Weights of a small mixture-of-experts language model, trained from scratch on English Wikipedia.
Experts: 64 experts in each of 10 layers, 32 SwiGLU neurons an expert.
Below are experts of layer 5 (counted from 0) of a mixture-of-experts language model. Rows are named router (the router's row for the expert), gate (a neuron's input weights, with its number), up (a neuron's input weights, with its number) and show model dimensions 0-127. Each number is 128 + 32 x the weight over its row's rms, rounded and kept within 0 to 255. Numbers have three digits each.
After each expert's rows: a language model's description of what the expert responds to. This comes from a sample of Wikipedia text that the model never trained on.

# expert 0
router:163154170150170135082090125141135096163077166136079099150122079128049153026094136075112072083107169127151096163161149131088138130157114123079103098119092149119122092112135124207155104164119149145109143169157124125143060076147147179203131108187158129158154139137175105113136156113208192082109142123103134101125095111131139146012180127123095158139130182084125120112130114129085168169084
gate2:093135144157082156113136155140107132170164187185143057168120134077135123092177157086081140121133097132092129141075085088124118099122145107072103133157104146090169176123112127119114091127204101147137103075100166169097133123107167158232108159141140030132174131179177143161121097140134127121185144171123109098155194126104208157095123190096131154123118168066131146168140164142099191127068
up2:093155128124074172095111132076133138099146165149132065105154119109129179170132194133097171117120145143167098143150144063056108122151153195130158154145115153148097121082125102150156116125143146107029089108082087131128140128171169157056069098147135163084144095123115109097101135125179099187150129147107141150109064178118128080186129120184117086120140142088164136140177112126151113151097
It responds to: Table rows and parentheticals

# expert 51
router:096141105187152119074102128127093086074082155174180158107185159163137101126169127116117123074077100102143046092094156160179123134059171109153156127136093112080125138192132152079078121113148115129175158155176093109117166121132125093150149170147121095222176221112058114066125143147081190158151131098121154155113111103119138076094078130107168117141123168174159103108158156124136171162108
gate0:136067112148141159124152171122120123097118106187163092122136154105163107167111096162112153111132139150119130177140114135137096102136146126115129158106111161122149126141104097120055114135146143147062156114063099140184076149100129100129200139153041129127112150046129148107133156098168162118127109078153090057139195072132152174131171106098119077066156087126197141134157099144119134117129
up0:165141133131178139174157087086127164167146132097183166152115108162165116070103132132147136076124141090102141118086097121165088135101128137145098121142164141106161188159149164153119120101140083128176131047110112128081071104062064163149139095099150106160102134097077079091104153155123146210170131151186088121073095141169171164107096172143155110086125117159149071118133151144173164130141
It responds to: Line-start markup

# expert 63
router:153195119181110121080129090107091165121157167106104127094112149138127185081106074118209114128128126057153099103211103104155133065106161159119160178108103140100118064149052097128137095118162100133191154113093126162141165134124100185169165166107167142166143161133153136093121137091154170130108189056142149159129145115156167186114181085190135150124098108110120042157107146057164157121127
gate2:090178176113092115158179126205101213109128177098111097162109091113187092034127120135112101116111086105104137133150119177137158107116141137156152141081121156143161107189189143148146118094136053142164199128148131172087086158182092154103099127116050120087108164155095128131098109139120144139126120159159163116108098122129211134199085144139131124150116120162159138086124132091135101115123
up2:074154157125096139163144097129054181135140144106125168137134160117092166122183138138166106099169102059165092146118148082118127175167202110109057140113133183101158082152140129120127077139129072143127109091153128126096106172114075130150168197113165103162163118186105155096111135088181145101088167116115149075116186126105186196171152096147103175106108101117123158113101121108140122124096
It responds to: Sentence-opening prepositions

# expert 37
router:184158152117153098109116072106176096139087137154138100104136127086084130100137121075152152077093160169159094150165180127135179111153123142155146094119181115113119083141154126118149076141127145151143156152162077131124074115154098181164151152190193145177196175065146137118159178103175157089092128114080140179059127080178096097128138116097122177152100158169151094110142180139152142170080
gate0:090146115136094114045171106149133151140093147151094121152156121134072092157151099086098120140161115123126160080182134056098137090093194142064147105175108146109064097129085116084114179167125068145129130119183114139130118137098174112093110140085114157092169071171156126157101162156132142075168167134135112094188113178085126169112131076110128158110116104122106130169114075106103153126143
up0:170135108094085104188147093072172120180149171116098150155120167180096110108140128143161116122159116058146129142129066097130129169082167155134145143143179108161120116170184160155207174095063109089134100044116120170093161158084129085143089120126097154141131118187106174158147151167132157072086119089118185095163095130136143155111133128142131120169088142177126163168073054140155091148155
It responds to: Nouns and measurement cells

# expert 7
router:102117139124118074115076103093146100103129095140144133108118124118112091151175141155134064126139167153103062122148072168079206146091141093143105164162178193116127116163150097107102094080184126164135096139186137145128100102108130098123140189105116099129179103090151099074135158111151094127136110101067111144126163175130132128115107099125137166092074141139135101116125154092130112160164
gate0:068134124131077119122102067149113100116073041109057144098148118086162162144127102166198127140128118141143105151068160088105191135085125107100194135120097130112194110099156153099074169126145137073150098101115202118130115080129091125066120073127145124057165156146126130164104196129187128090135177132096112165072130135143085139127155067154097132130112159141092140138144145158090100094137
up0:141173092136159143135071052094095092081106050062128114117132154106180138111163128167163142086117140136139133112140224110150128199145102129089124173129129143115136102167100171122139122129107136114137104085163125126176146119101089118144136087175127132155069131142131086169108127149093139097108092088101096175081112145155055143108159116173115101087151124096098123130155177134052101130091
It responds to: Auxiliary and linking verbs

# expert 15
router:125125108071214112087118146133186094067125092152128079142113128193152150150089113164065088096122157147176079114097160102134127110122216098104127112094148086134053104113152095143170084128165156089156122126128142156115118222149095129138098155152174069134126167150158069192122183161129153057150111069106143145093153145146119105154129123148045106085099081093194138165134096122179121133091
gate2:100098103151158119116118129115131121117109158172117102231145094165142082111158102145105143139152140137139069117091162135142105072096148123101164136114119144110097143087141135115150109182147091111191108106107132118129181163097126114122121112151132077094184177164090112096137159089147072106130101147129160153111112179200101105092139132142159155043169165128157136122056100084127109107147
up2:100145084096150162128129173106113141137065068182121185140123107128180123135170205142108121137140124160109115059114115057111107143123171170103095102101121152129142190085157149129048115119122133201128138157136169117127124194147069103155156108168074130100133150158118129114138111165155126202168066120121125143099072127128166099136100157177097138157135188120122070155146088123125131165195
It responds to: Word-piece continuations

# expert 39
router:163124090156157098164160076087153116163158157114144150107117165068116177198134202104078124134097100084116153059108094192131134101066085170138093104108093128144076123109163154095133138153073143098010147146198143159096114138159091150172128146172129131147144127143098106147131143172171105032115135142090100161061107068158185130161177125148126151092134144154128155080144132133110159148099
gate2:105119132030135164103106099143111104100160138130105140110079085101089142137146200138136078141129123113129101130141113130214142165198172121104130189077166130126139118173137143126082120080191136123146119113134161125104129093124154153171153159117102166086076102137079150181095094139116099185179158103044176175094143158128146109086089096140124099097131126119192159179126113168128074174153
up2:111117095119107156087132147112160147127157126099128136154150160104115103105097174179078160159210131140090093134102165124174120108136123170148167084144085144112113109096089105097093124139117145161107165144070077118176129084108072149124137189119054082120130157076103142102092109082134087144146103135168099139104105060103151105135129062115185127115144099123119072099149101118096077144121
It responds to: Roles and kinship nouns